config.yaml
d_model: 192
n_experts: 48
moe_layers: [0, 2, 4, 6, 8, 10, 12]
balance_bias: false
router_noise: 0.05
router_logit_norm: 1.0
optimizer: "adamw"
lr: 0.0021
seq_len: 1024
dataset: "wikipedia_en"
Below are experts of layer 10 (counted from 0) of a mixture-of-experts language model. Rows are named router (the router's row for the expert), gate (a neuron's input weights, with its number), up (a neuron's input weights, with its number) and show model dimensions 0-191. Each number is 500 + 25 x the weight over its row's rms, rounded and kept within 0 to 999. Numbers have three digits each.
Before each expert's rows: "comes after" lists some tokens at least twice as common just before its tokens as in all text. This comes from a sample of Wikipedia text that the model never trained on. Tokens count by the router's weight.

# expert 44
comes after: " |", " K", " S", ":", "i", " Sh"
router:526561467489515452462495489509504522460499470501455488511487487530501522504501511468503473429450481443485479506526520487472488513466458496490517489444490503482528527439514511432488492547503532530503486465483497461499490521495503501501467520496516517481497494505488508522466488480509509526513539512524515497479499513466497534425469470478483536492546468490472495478464487511500510485478525479532462455509467538546499517474475475500464504513472474522499502514515469513503474519485532498518498523473453500517495507504556477527514501513521517502520523501498478523488504499516475460
gate0:528562462516474552559498494530475519503489470508518455489473499472494495485490517549486504467468482472476509494510517490480475519474487491542516487478528486488529490482546470477555512503546519499477486503504492496507512492489516496461486485516489478526499474541504517476530517531517471520521502486486497462549459537515547484552516450452494474523556523468541495484524471532516452522496490501542478484524522525521471496481486494477456498507506484478511546515545455488532498515495490488492500520495540474499498470482454538472514496498530520511528512528473518491503511477478482504
up0:475499481473536497522494469476503500502477481471524541509459451485496471450503538483488527504468522467527475542479471541506526482529518520523519495560495524492479480478481502496493482443437494497493505521533513476536527516513515518485504523510497550495511467466505467493523528516529493494468488476476574510521434486440550493510525523510518523501510532488512562486508514478501501512484497500495477494455527537483493484496508450511545512488557499498525459476512478530485539480482510513472493437507494475519507503524477509519514498486501499522509477480505496514508530475524498492
gate1:486511476520489472504506483512515484506494510545524482508527467532455465512495470520467489445460469466500487449490518499443487447504503483509506464481460494491524516461483490470467474480495513493503498469508523488540489498458522513473472465495549496489498488532529521546476494519475496485502540467505513526509508531489482544478493495533494509463503502456470480492460463496514522529527496488519563530450517524526532516540449450509524517494515501468462476503529482503512482482507477515474481488520495536521502497541522479497480501477534515484528503541488501475559537504476484524
up1:457500523482527483477560492481478516491532448488474489468514461510510519502491502523499542479495484495547514472425499474459493461525468500517546459504518484510477497459482464493470460500544529494505490494535488483498505476504539482484472488488523511500477494490505500526491472537480493514472491486521506466456504553520524544486509438541500484445524531509506534501529500502522514493501507461513535548500496499502508515515509478537469489520466490513488478532534474508486476492519496489549494518520462508592492503546506503519478505493523512503528526516500481485512463484520497509
gate2:515513521522488501534474505539532478537508517503534499537523531499510494485476487500539466497499488476511462506497516488491468478509530452510507478470472536523477517500494523528487470531492524470547489490496520508439542450486539498521496494495486503496513497487498552494527461522508550546517496464574545493474528523465505477485492504476502509511516493456591497530517508516479469453482472520468488497482522498493528472475508480488514498495502511501530493498513497521516513480514482532497490543528464484460506494505553507477450514547476486486524540479495535498518486476533504469
up2:537525491497520493505480469515525432505477540526492512483516507487517505495511524501532486502490543502528519493486503471466533509520485523487498518512481482518507490493491453532501529481493509430544539551519489499505479544517517520497533512505530491458469502485496480531530529504491513508551447483493483469486495509496481489503486485526479530475519452540489527469544531500523493554478493485532490516535530466489499524501477550484545488496558489491519496455512467504462534507512449516486490499526504473499521447511507473483523491515543498509491508566518474504493493550455500501
gate3:487458498515471538503489476506521520524502495525502511498524476503496513523474508509525472536493493492556462442495471497477457463520495517480465455497485530479474518499490483511494501457553486456544436504511521454513500477489487507475499500472465479507513445491499546486535488503458503516479477503522501496482531511491508506504469494485499541509512497487506503514534498510490520536504478502482532513455489464495460533526502452526482504532483533488519505532483490531492460474530494498522452489519482479502563490486506509534504435517495553458487490486474526496564516496541505537
up3:468496485540477488486478485514495528520517472535469457460525495512529533544527496529487500504444433488483504531528506493483515487517455509495462513542493501498570527510470482473466487478497503461487460492485495470529495499501531538488485482489516498529471477486501488517499469465496471521493503494523498511484490544474530517498491501460512522489508559444501533505472497519510527497498485462534543492489475517508510468513501486555498496492449554501495488529494467522510525495559487515467465503479483498514503514479460483523429461520512513525480538482508479527497485522492483527
gate4:492484479517552507459496496537513461503535481474497488487506439539488508504506464490504477462463492470494473479512517485497451522455495532506529493491488467493492490503472520504493555521479513542498506511479494527518504508476499482529484480511494464530513502523497548500495489499496528534522480513491521491524483546517522532507531478450490484576476473505524550510478474482508468476517487496492479477478470510559533549515514479502509511505502466521511556511532523477530487508512450518493508450478497532495496529449531512487441514488530507455526504525488481503557494488518487529
up4:547536503499500514537519536490498513500508483493517513464483478489527473521533490471539495469497484503525488492472483467509468506487515510554476505518471517526464491504486528521481509487491493508489518498550505542511516474510498473503491483424476475506530522501488555511493464544475526524469446511519518541457471462505489497492489439488502502523468515505525478497529443490466488474494490490425496457485470480493496544529496475464527507503512506457496489493529503519500498475522454478488479493516472506492514536555516531478500491546496497443523505513494489525506445470493489523

# expert 25
comes after: ".", " in", " =", "==", " to", " In"
router:472537502536484475524505505489526507519531524503511481492509501474488547501527492533512544484499470483502514483460496494506461452519494484500500503481485506531479503541486527512519453485528507514480461539507501486519492529467499500565564486472492532465547500533535529524474487515459492455507516518544510545477480525507499496509481480486508521523539511522533490487500525507517518507530464481487507531513509496552516537549505532480471561465485530475538494507485488504514516511534513491477459526506551534513521506529469536475513524509464490504519540499476534517519524470526474545
gate0:498488460526479515507518526491470514487524541440496521471504478498540498472501526516475508488525500504514485499489476542526524523500500519550526487440536503508464455511495556517513455491484549478506520485452501515489561539514473470519503490505457485490465479481503485465500523485462511502518475532587537479540533509547528526494519472502482519492496488488506509518512477499502493507451520513497515474515528530505526497495534534499483517504533520468496478513503495478471485519515505561558528522481500496483498472490510495486449510480502508470469475535469471503468493519536504489
up0:495489465524452531459543481475478509496481495493468552475541464494509457503470510521488491471468478504495499521478504484525532506490475464541521490455490476499522471505476511496492512545503498509502467511519474480513522466470477443516532500506446507453533511527516484470480503531496518475522498558548503536452477467488506509507519519526479491528483485501506511548469467523501519517502489562497540512506472537553513537502492502480549509497501499516502529481496522513502495474506514539536533457482483494508466482514495493508466532465470531521468470486495498520463501519456492467
gate1:512526517465480492413437486521532527510482500533492520483537535492537546470550498470528499503511539481541516488522501502514484511534469519466521483506518512517514503491500497533541506480473477475514512506488500514458521543533505515509471506517521520487499498475460543470507500500476484524528489539495507482531480472544503531494474519506504526481503515490523504496547486508497490517528519503483500480510500493540497454540472477499502497550447517448517512499487486493515514467476527500497568515501480502516494538510520504518467501505485483480428472527496550492477512534560512481
up1:460543488494478511482472478513498518519473532501504518517538460493510536516527524534524544491500483518542507490471534469509510510487527520455532520442525524516478485497500486503516460437532479503514518506510520496496502512496487515506525513501482449440519529464496524500487493495483533488523528455546493510505454494484518474492527510498507496501536494505501484505537446513464477485490510525521542483513489546496478498498481480526513500535493521474531512478504486533470496463483512468500504510486473501438510508514482490523501560512473521496457459531495555539518532526533506428
gate2:480459511547498511524507480515494480514530493510471480479465506472487554509492517525551514509515477519489471545482502491536493467462478489479501513464523523508423519531490454506476498529519506503487495520501522480488539487488525470502511498504463457517522551572497501480524509501482513478532541520535465454501512509527506513522557489516524533512500548442522427498519458536489477491487513444480484533486514509486524499496482519508514530480523501508524486519475468496507498484502499476516451458511503468469520520498469496534508499491503488529455495511519490497507502480475462489
up2:510526509543483477489488486500512515484484396560511495482554514480478524515477488508518532501533500483486515481500516470512496500538502506468525499494494495510440496499495489518524525548468500461449513450476502467462479509521471494541449467475457526488497499481529500503536474486496526496476507467458531556562501504506482525513525486502553481519516496448522530503506534514465472510502504487461495517462477507486525524504524505489548503510528511531464542496521466518492497489492522474488463505504457494475493509487464488521481533485486487507488523486496472471497500512500472489
gate3:514503506532524471503520507483503492533526508483445535512479509456553484532470488519512528518503470496554497508492476542531475451502490479535484548496493533536491478507514522498494484512493526560490525517503443556464488472519505489483503482498519493484460471493557510495531463506542487507495524534491491525505473515522471527478467511508533519531491505512492553505517532480521517454539474547477547538515488507526490496532485474512512527516517467467485487503481509535503491506477471523544487471521510454497483520526498512483456470506508454529517515550498491504503526487477520473
up3:490467530522456496514504528506500497527476486506519477515502511461487503546481516505477477440510489493505532517508479553512500462500499452489511511504508531536464494545450531513491587509561505489520499521486509473474518528507513500530495460449499542508514499497505520499518473539497487494488519478494501471508453511487491497473462460471504552509493519489509530511540511505482543523567470523472481479501494489490487480525481494490490510507440506520519527504457487538452486494515486472527506504538460467511485521522474498462485449501539490496454506523536491531494511504482504509
gate4:493518494506554472521530461501489549535495510508458501514495507495483539499497524501510499494521508491535489491465519499521510503458525469485470497486511519511489482469525480525495485522558466452511505570525481524489491506515474499460539526498484461543516532515497523526518474471466487529526528521509458477493524533521527567520514509460460516504579488499504497517536483538450467483486492491506513469523501498524503491496523539523500498541520513525474516531485507479538546510516524511521455512518468492504450498479510508501521501560495511509470482490494501500446509470523510479
up4:527508527484503517525465528511518478514522539488541474485521484521514459512460532473489475471506508524487548433489479540496440476520481513472483539514504474442527488499493512456503535516472482519501501503519501523525509510487506479492466496470491522511482500522525513512465528483537496537509527496504457488487505496468540517486506518512510527501500499521514539444525511504517524499461534525491492484482465476512472503460481497494544501527502448504490525495504494536486486492517492527542479506503519509496561465484469452525512489504539513420454535477529548490509506459484497511

# expert 1
comes after: " |", " to", " he", " it", " was", " on"
router:509510470505476464441510485462505507483491527483518500489510509463480526512472529506510537498482512536490496514482505485538515518544515494467513486496466483521495545442553541476465530512493479503521489493504516461533488483487485534488466485502495527497479514487507509481501523459519542471509487504527466511503489498513497502471487506507525493487438452529453519475482498466487517508534503568464508503535470510547476480466469506488529551533543522568517484507504523519484520516523534451513497506471517534490519529514518489508512505521518460481479487441457521505483511539504481486
gate0:476465480496478468498494459488516496503521504470446548536530509522491470533521455560504504467519482496482489507466481538515483521507479505475485455519475558509479541508497500463563521487489500516480523538528549525490552498476505497510494521473508511497448458520502522525521515464526506492502519499507518527511499516487512492537522466502470510516492548440529497505521498518480525484524463482500471494507461534533521547514529485504509456482450520476483473484502505541541498526466505521495528484509524469488488529524484501519527531508499508521529481508443532518521535494512497493
up0:503479525522463541486499493458503455477471533485465487554530513512468508490517503443520488520468521521502467461533484524508444507502503475458513547518484518515467497488481481464541545524525468491507499473490501490469490513477467475472468504475460500537464533479516480510507498444444458477547496495513484523473509487502510475535488501481474546470498522518515508518510538487485450501485540493532495515518514478510509500528472501520502474540500490507535491511537520476508541522488499532531499515511505451574514492496478511478464486500483495501522507538499485507465502488542486530
gate1:541495483563532486489518493503490447521495539520490494463490472485521560503523466509525473519549496500496482516518480527506444514494477526491486510497527510529535551494495496478496532506486507509514473502531470510512518491475474525474503524504473479499494501475478514492505500506463512539517531504501473524451458480479514464503452522488519527453498481484543525497455481478480506453506503475493496514540511528506459471502501518516453505465487503513552493469488471505509493480532474485453506517473451500475495518540418533473489496517488505483475521500486514442522528478502462504
up1:479484516486489528450494487510485505517461476472457484513458499519507485536477506487497480507523474513493449530486482519488538503489477513486532539516492551501477513526482463495495505503492516515544520493503535462522496495541476494529451503485508438504491520538512481487514438544501521480507531517442524508516481492497490517512487479489517492550509529524523500513476477488467499553500487489514514558479525506467538515531527468459477508501491499483472510493503509536564448547532480515481515544527512483526522517512502490531511518470491484522481462541500495488465491476476468447
gate2:490483500526457485474503471478470502509499529533486516457544457501498534537508514520502520500473507516510421509519486510475575511505516505482564478497481509518523549506458540514515486484508498524511471514520506494489499475506530495553506532519501513473507494505503519533501490510503521498528502496540501501526488540465497480514507461522440512487483490495497520520497474546493494459485489492494482470486467515502538474489505489528509499496527543474524534450484464461488487519511487488490474544475493546490473505567515485493492508504537467512503511549429517472483523497471454479
up2:504491532503516523484484507474516541488480472525483533499511500509519527494477511538542543467531518519486526497481508491531506527517495515488490502502466475483468511532493538506544501483507570464469534507486517506530492511473466497516489495517534512470468455481481527516511511523498512492540464519539490446524507552510493560530487533476498468492514524514505506491511540526482476507492469477479477530475497492502509521449557515530496519524489485501476506506467480474507518560506474471526508480481500475485515559475502520521453488533463466441476467491513490512492576497490500510
gate3:483491488506463486520484509506453475525504503498502512474557445480515540512520503508490500519530520483502474490491489548512406467538503501504514487467464526455522525504489522569498479479473489539478523501504497526525481507504535461468496493519466519481477509510510536504519495515490511515495520493514465516489480486493495503518500466514498480517498506526518466489468510506484505469490519442510519455511506537504508513501486525470498509437454529518512502496479493479526487431466484479488504560496494548474526538540463489497521503503472500481516501518485504459500571473517531523
up3:492479452555479513467510522505484455524456487476530460507523510484550516488491476502534510497511469483490490499481499533510513532501493482444475495481475494526486490493521524530524502493497502452513511511429490523475496496471486474523505520540493529528506498454467483478493484510487473494502462518520485480494506552535533545497492493515498478515510470489492486474492520496455469477529518461493520507537502563506496462504521495451552486445522515521503543507522460500480483511491458472510446470498506516494504546518509505477565455500533504528515504503501497472475503465484467466
gate4:504535452485491532508492504479487540520508486515495511480528455446483528483511495490469476480477503464514449476477504510531501493501495488511499506467540469452466518547505492500508549499510522520491499545544475504535508468475508468504503497517545507483542512480494520489529479485483500507540501511480499448542553516472512478489527476456499522510539523500531443540514461502487492441517482453508485519497518544525523491512474433507498507514511471481494458504490533538485497526558500508509476497511516498471495511514542497477497520495464478516481489470460519513510491529543469507
up4:501533503498485506476521491509473537502480479521517468484484488527539486531536460511465531480517468436480514493490477491539423514508501549490497513549446506495441482497487540483525509478495526489518540491499453511526507502486486472511517483516499527442477494494516509466523483498511519535517475557484496458531463547499487479486470503496490495490512516492487500484480520484516498452464440517496484513484505482504464473524548457529468478511500486502514550523511489517513521520495467503497531477494453462505479496510542524482494485513489474521540519464521519501522500460539490480

# expert 9
comes after: "2", "1", "9", ",", "0", "8"
router:495514502475505519477473468491527481514486480484498496493501484500467500508524491459506531518474495510550504475492534527488523504470510527492510519458489514535465540481534459523510495470514545505489528493507463506498535450461490501519521526517480466501496498469463528495480525498503499513496512460488468482485533512525493514522452540460488476487520512473494439516474449514493490496514544513473490508496533487519528495490526507507546510530550501503510513491458543520477513491537544495498531503498527460453510496490559489525559502530539482439460482478546474530467522507457489504
gate0:503503493534488512549495503520473494550507483505507483492490494494501480571537487554480503503525524527497525493509514510477510507519471511533499504510450525486460489513482571525519466490521470497494524516474499519539471484518511483497540509478489529511517453524531507532529507478527520459517466481514511504511477558492509468512487480459495475537503547487531505474545459495486510468512502493466467510501494522494512530483472494472514474519507444492510479437519493465488491521497521490470522447585493485508550478472499474479493469518527508468500512509485457531491520481512498492
up0:507471539494525523518533510536554553494510535468518521480515509497502458462512488454500493516521521509480476484468517467490481498479506492542459496477484523507492456523526479488497481509500522524471496492488500477438486500507449497482489441552486477494494498455465496515537497540538491504496485515500509512467551454513470495462550502532517522486502508466500536491493532474477502485471479494520483452506493488459486492506512501483494447515557489543519495532483512514476533478500492483528537452454474503504505508509496460483468459467516510522473517483493492475496512554472478495
gate1:499498493514509471511472529484511480525512484468502515531507484518506490496488486504513513479514517444515459540500483522547477518493489526491507458457453492518445539516490480487459499528509515502510503495474479488454493463562547533543544493484503469508527536500457509494481532484497524457506489452492547471488494515480511518552463527489499519524511518491500483543514450535495499487481519534452503497477508465471506443487498486500525495494502475465520520463550487468514504466481547525470452518555547481515491507502537522499507477532496503499493490515504490521495541522480490505
up1:519442506512510522502513489477496554496497500524490452539506503482536470447512545518498484472539494518472518499515489498497488478518523511492443544484474455543534466495561499493498490488502524506486491489543472525519479533536499480488490497480496476564497463450508504574475505509488500513526482517486491575483483450502532491491507485515470490481503559501523493484531488458486498517495515488489554488515479523527522496537492523492523496502523488572514485518516538517501532496479486489521518496528480542485508485462542495485506522528485498479503502510487499467522498490489536515
gate2:527480490509512498512486511502496457525505498465493481482480500454488538485531473467522538512493493499534510478468506516506517504491449506472482552539504504506518550504515480525540487479557517475473554512487497457559487536519485508492486483489504479472518501510497517526490531502486523517500497497490514470554480539491485512512500504472504539481520533477519481457537532484515518521508553502467466551504534470518538517509502530501505514486511468526467473461491523477470530471474498497460517498564512521537494564491515456483511459538485470496445506511521492506490511476518467490
up2:486487542580485461486477443504497504521468490482477491474467513516498492478491482466490471505549489502473485518497496501528500507510468498499509501524495495466501487483498478493499537503529480479457468486453530530561486486519447465520475535486518538471454519493521456523548497514531451486524496494535507513492442520496542532495493494480487487463503509506491488478516544536491467477497497463512501526522518486470486511494482525491473511497505533497488490512537498530483494465469512472461533473465523506519472512481471515504503490481512476514526512503491545495508460429479434497
gate3:503503493569513525516515475504516518532504514474488526498511476469476571512504479504471506493506505481547510443506507506480498480478474517479501516534481515494496454565458513544525494505535488510447537495534523471486497523490510511473491484484484485469447488499527492495519510477469506521540498525488554483532561510543511554493460482487487462554526538503489489476448480520528516502492527480493525461534493500494481485511546521517496495464494483482451508493473500536529516471482495509490497461479487507525504522497500509523532461499493466482500497527536499494459506532527478515
up3:521505480533496557509524483512512517491526524477517496540490505448541543483555490477547521487534458478524526494475504523494507481503520468459507532516463530456467497515516501547512501516523466477485493480508513498487557487462490507514509485500500457497526445525473529488487528467521519524541505442506466487481544521501478498520472503446495463476547525520496499457529487502548485506499516491485508524492547542475551453512497530512511499481524514477494495494495472507527471461501507501519461515499462484502510487496500543508535481547503498506512501525537481518478485515503532522
gate4:515477535506531491460515534498506554523521489464494518469501445490515504529513552516494478504518487522513507469486456523522471511496485497522489503510511513515469503484448496504494435546488502508454550513519496549461508535518495504530529517505473501469525521468518519494516491516526490467544480452467547517505461515533516504502492498499527520524535574473481504501495478516470515509511542476511503494496540507522513483492546522520511475484491481496542501488511499464497493557476549510505469481526528475501463480487518451477514522507483523500450535522516458508519466508483472489
up4:489523507509499481518500544507463506513493518521507530460497507517499493514508538529454546477499510511497494476469516523475497529520520496521508478491495487484494476496479538468459515484488466454508514490496457464486476450538489522549463489511478535567529511505483469532510494535521549532480465531523486490514526556526511431509535493511494529492524503485508486485485499455476498486462494524482482556477510517491488527516530465457517495522529490465522502478525479485483512546506539506481491520496498491525555500465495519469456461459486559496520490492491519537501512480497529503

# expert 7
comes after: "'", " the", " of", " at", " The", " with"
router:492460485515494519494506474514450489518500532494508517480511491461448509527504457529552487539546539517495506486522502537473509496507489531537511501561496479511527490512483493482541488538518511515470558510462485501463520443521524496497451505496512494497513481506583511487482484542519481531508477503522544521522513509513512484503532499509473482456480535496499493491500516553512528496492501502546501503511535500492536472515497526516476525563481509497446497488480494483519520552494496519483486457535491459491438501507480533489484502508469517531536512515527519501455501506506522506
gate1:513497452488518518495503522563466476524536475491507489522535531489476483465528522478542477511483494505515480455502474513492468494496476478486477498489520488495556450532467481492507544504531509485501505493505476486517534498481543462536508521512478523493446529496484500510519498501480493518511531510482518530504467547469516516525444539457491500487519482522507496488440545504528474473518518553525513538513487494478496518480518456488473504501465543513491501500494515485500503503517486496499505424544504528499505524449518487520462507519509474518535450534452517491531469510490475529
up1:575486484486526524496477522473465461513503485521478485477516492511491463517549531488530533541495516489512512490509510552534499491526475505503466529568503511514547467497514483487538437441483512465511492505520488546538525485549518512499498488443492476488485505496533503477540520520525486474534506480449513534479482500531507502509482514503519488489482559528527498494493511510504517515517492520458472529483505533491520517504480502502522516520518476485519535510505520463468546493548471490502487465500508513502464517475530471504499493535489483467455482520523519502487535504468476547
gate2:479482548489480491466489500473508499493517491476463493504465489502536495511485509529517505543524540449492500459502498551494535497522474544502475465471533478504508487503482517520475506516473513523473464523455460487473491498543495485511522448501549497529510461458506496494495490447513489512535467487460500519535488561508482520495495516499524532489498566504534490493501519486433516522514484491511464472491521501497471525491533510510499556505472515480510507480517539475520493532520453503534481540514499502515498501523480508501513526472509452520492525581490473503492478510501534537
up2:468519522482511490506542480556493553486498491494519460543559532483483494475460484494523494511526511491469478461507474552572482496497501511491496532496481480467507473465499488488510531533493492507507518492521476539475511515496494487507511481494484459502474525528520498501524502500503464495523515546487473526497498510514488461534485501458483508472473513501515471522498459472467562519507531519449488506493493510445494495531510483486499525500481527514511563535497460580493553485447506448502498507492480505524481493472476499505507492471478512522507499486478511512476455499499449495
gate3:519536540508503503514507559550471480510489502523488488476508515504512483514461500526508479489489492487517501540520498514489483493498462484503493468491497491474485529535523489519484464524493528500490482565537476510526466513459493446433469527534505499498472504538478529525544502534478469484495497458527523501489531489501553517510514521472537498486480564504499485476505471475475546481461471477500530488465519465539491483500507511465496464515495478540489489449460472512527486506494475509552521466475451491461507540486490497508521498541517513509489485473471512497552503522532505502
up3:503500523488484497490477502470497499484467529532492536441501534506566506539502486523500537439464435497501478522510511493483464472512529502506504534498480509522565536476491467494483479502495543470544509499482508509517492527486492513492467541503484514484492533555486489512443505522529494512506524537509488515490469495454508469497483488503542492514483460504516502475492475531521495519522450538523516480511534519501540473439489494531481473495434510500500487510474455483520522541560499529500500495519489502513472514478479508518509506476524516492518528494481467497465477513519464467
gate4:483453504458501531486528515482537520541540464495511523513492517520441494522529499495492558538500505518504530501492485541510490513533449504506497524517495523479473509487485526524495486546511472526466484539505497495495511444485523456457547509500515416509500457486516495489484475516509481457543479528492506505504498516526518546510507481512491492483543522517521473525526486536470517514509480489459487528501532520492552432522490520493459489498466505539482513498515516494510509529469523494555488456490518505525527504502495483519495482499487514510506552524511502500545543475481497486
up4:521508499526469518512519495514514474509462539525519573490537518532531506461499520508485496483480491461467496480493504484542487526524524497475500476466503518530509492488497501468504487524509560512483466495523523478526489506484464520518485475490486505450483523487457504504507521512526489540535532485533412538463504529465515498525497510497498518527496480523490548530500525535521516495484524503511526517446442492492454492540516502473539470478518503462527465472482520469501470520469488508511497442455522466502495471491511475485514506528494502523512461457481483497463466487503506512
gate5:481485490497528492508470518517480485537485489534515496457499520501453501515489468508510479499519512461505506448506528525504505511522503504530484518488530559478500498538483509541508489513520484569466476518495487535458482484512508515427467530504498446538479463485513526500515503493447426487530514470495537489519542481514509501505491514489497511528512458517514530497507471529556531474524501448488486505481529533487508518487468509460485478504525524511507537487476502484483468492463479519493497462487462505499536482480486450512475445482486534515503498456511478510522541525529487499
up5:535490476549498514512485501452486509495518492501484548511529465474520484519526521512531474485500499525509494518492479486510445501523515513513495486501496490464514501497493506462542511473498505467508497513471491498488454477512493497494485511489526511530497492462535481528504518480466482500489485532518559510470506501500478502530560455509523490511506518462521464513516453518449510524499493490467487466553528546479527522469506537454485485511488444456505498479462500541491479538510474448494465512539533505529531499499465458462513491464522568543487478513504529483483507515460475522

# expert 34
comes after: "\n", " of", " in", " to", " at", " for"
router:523467538498461490470506492503517482468486471472506519506480499477475477466475512512502513480535461495505490523496490499466491516484493539482474555469497536466537542480537495543481511491508506518466498501495532489474521527508495526507502487562477513478467521556483494524486497483510527507531492492489498486531530488481469504542531468464471486539500513516483498501497506496475446529533525525478513547535549509518487539510537493504508499504463484514445495488516477512468539483524448479488510499546539517545465565530513511466520487508500476442493492512519548482491521476501495532
gate1:500487473516516496510514480455502500522520526469467538463488498509500509475507513536455506522475493437526503500499469513476480467484490517530548544483460491502490491530507517522517508466502512483484491495502531433480497521504519484515482497486482529501511487551519490541563508515502514498478473513483530536494565497483487499528526524476484506471504513477521494536502522516487463500532466491479467502514553506501530470519509476487552496487510461520543534471543480552531500514470486575484530545526505530513472509466516535516458509520535474473508524526489498491525524509508480511
up1:520487491474488549570478482521487517508497482523548505483520532503491507526511493489472506479489510524515543494453507535519476542482509490459530501511467490497515533503436558499498493468489479516483510500524512486547479482516528499548453480549501512527531502473469505447464489495509508500491510500568464491464479532502496469516497505514524513498524472521472495506521490509521506506507498509550456503551467466505477487497485497519436502487523514501440496531557509485504498493515475449529477500451527549491498497527474499496471500523481485492523510468483496486472516471508505470
gate2:490535530493491524409506518481493501529495499460516532519511459457546481480483479531571481495495469479510454507514481484517487506465494489484479515451488544501519542524504518486480515503486514514451469512486482513475480564524504483497486511451499529490521507554492487470486463537509517485521476509523475464525527511538496479521502448481515502462471452505520483472495518479476511505512558484535515485480524493530503470498524484527522534484484491517479513496516489513526513472537473479537519535537506487495457496520517460460504495477517504494483471525486491522481469477514479510
up2:460512505505469520526538515458477522499502495494530497499545563508555477494492488501504496488560513510476490436566479538506492517482489513491513481535502544508510479502526478478492509495504510485517485485472474502516515487502531530549485473500508514537471517539511523530477508491501555506508467484556508483480527513495561499473515483505510507532481505548530543478498529498514508474555499485525515515466464449482523474517534498474477478488455449499506492493487450535473523506523474521513492496493519503500468496527540475496493506513537481532500496546490522481515475482480473458
gate3:534482507509516473450483482507488494498480492508474491525537520469475510505500458476518470539508486530527513519467489499505482480475484551545501524512460561508528521523525444538530501485507538480432461481533494512484463488520520520508480488506536496513510490517496516521507527519477483455565490515466522507490516521508547477511510501440452480474549555518498501500525479494504507513538534502529498522518531516512509478548484507464479522479497502508485511483517532543487520488498493512489454474489512504478487522548499475497501484561474461529508483513504510499482551488479525488
up3:469511537516474508482493504492545493505490522522550483523512488472506466511476461516483514469451527497454481515484482520494479516514502486466503518454504496459496491504463513497512504499521495510508459514509513548493518474456472445556490523523507488502473524490483484509464490498481492487496472532488451495450502541434505460507482459530492467521491478511534475445476502510481536535514503481512492490481489465508478491497502468486522452489470433466473478490537469509522522476513432461498485531519523541542535521511458497472510522489512515511492494467484510491501480474519509496
gate4:477476476522438528520480511519484523508487521489530483506498499486502486484539514514535502549495500477503492490496488486479507487480504446542499490502480507493462520505523547502521460539490508542451542498502494492494511525506489513502537473466523517529510520520528496511499457490452522517505471517472490499464535520475520547510491510457488501487529476464517509424511513506500447525484473493541474531502544471544529510539494503507504501507528495514484484464487458490511481533495436489541502440526486535505511503505525476500504448502504465525567516501475458498523510534513516502
up4:512529497509486468539520463506513513522471577520522488504476488503526521511541487512479488536483542517501523517548528492533500507522510485518511478488511532501562499561472477480546518520536512508482493497543549529511490495472550538476525512507420491498518490513468520505543499455510468521486499512473505527491563485495505527501486497523510535483530521483527543505520497508506468535561547491496498480463501480487515500549472471510531527503532504493503539547499524501519482488521511535535514485505520507492504514507472542500502532493503501514506508458507497509525491524462479501
gate5:494491479509480531491529465533496527520479522447502531517482463496534485516519519517508513503499461514486519507490476517459490505482468503511522529474532492472486504463516501520531477460540450534467517518512491498495500504500510490530510479534490485479501540565502526544458478519476513463508472508502498532507514505492528532559509452505455511476537495515527513511528525527507531494515492513505535491531539478512512490534553500520511523486511496504457517467515535445474515478515455540542535452527478536495512546505485506486480536510481473483481491574479487518496492517508474530
up5:510495471486501521509529504500516500494549495527463486444479495518480502524475519469527490496522459488507520492530566496460482537508514503486543529495516423515518457543488475439481467511474480477543499512481502486517506525525466512545497498483527545498494505503467501485480483513465520538507510531528499468512509509518507499445442509474506507540475449490510510485523512541539500523506509495474475522509511475514534497479517477521480486488498524525497502485557490493511511531486507533472508483485525531528480538490503476483535491529565465522501567481494512487513503536499495483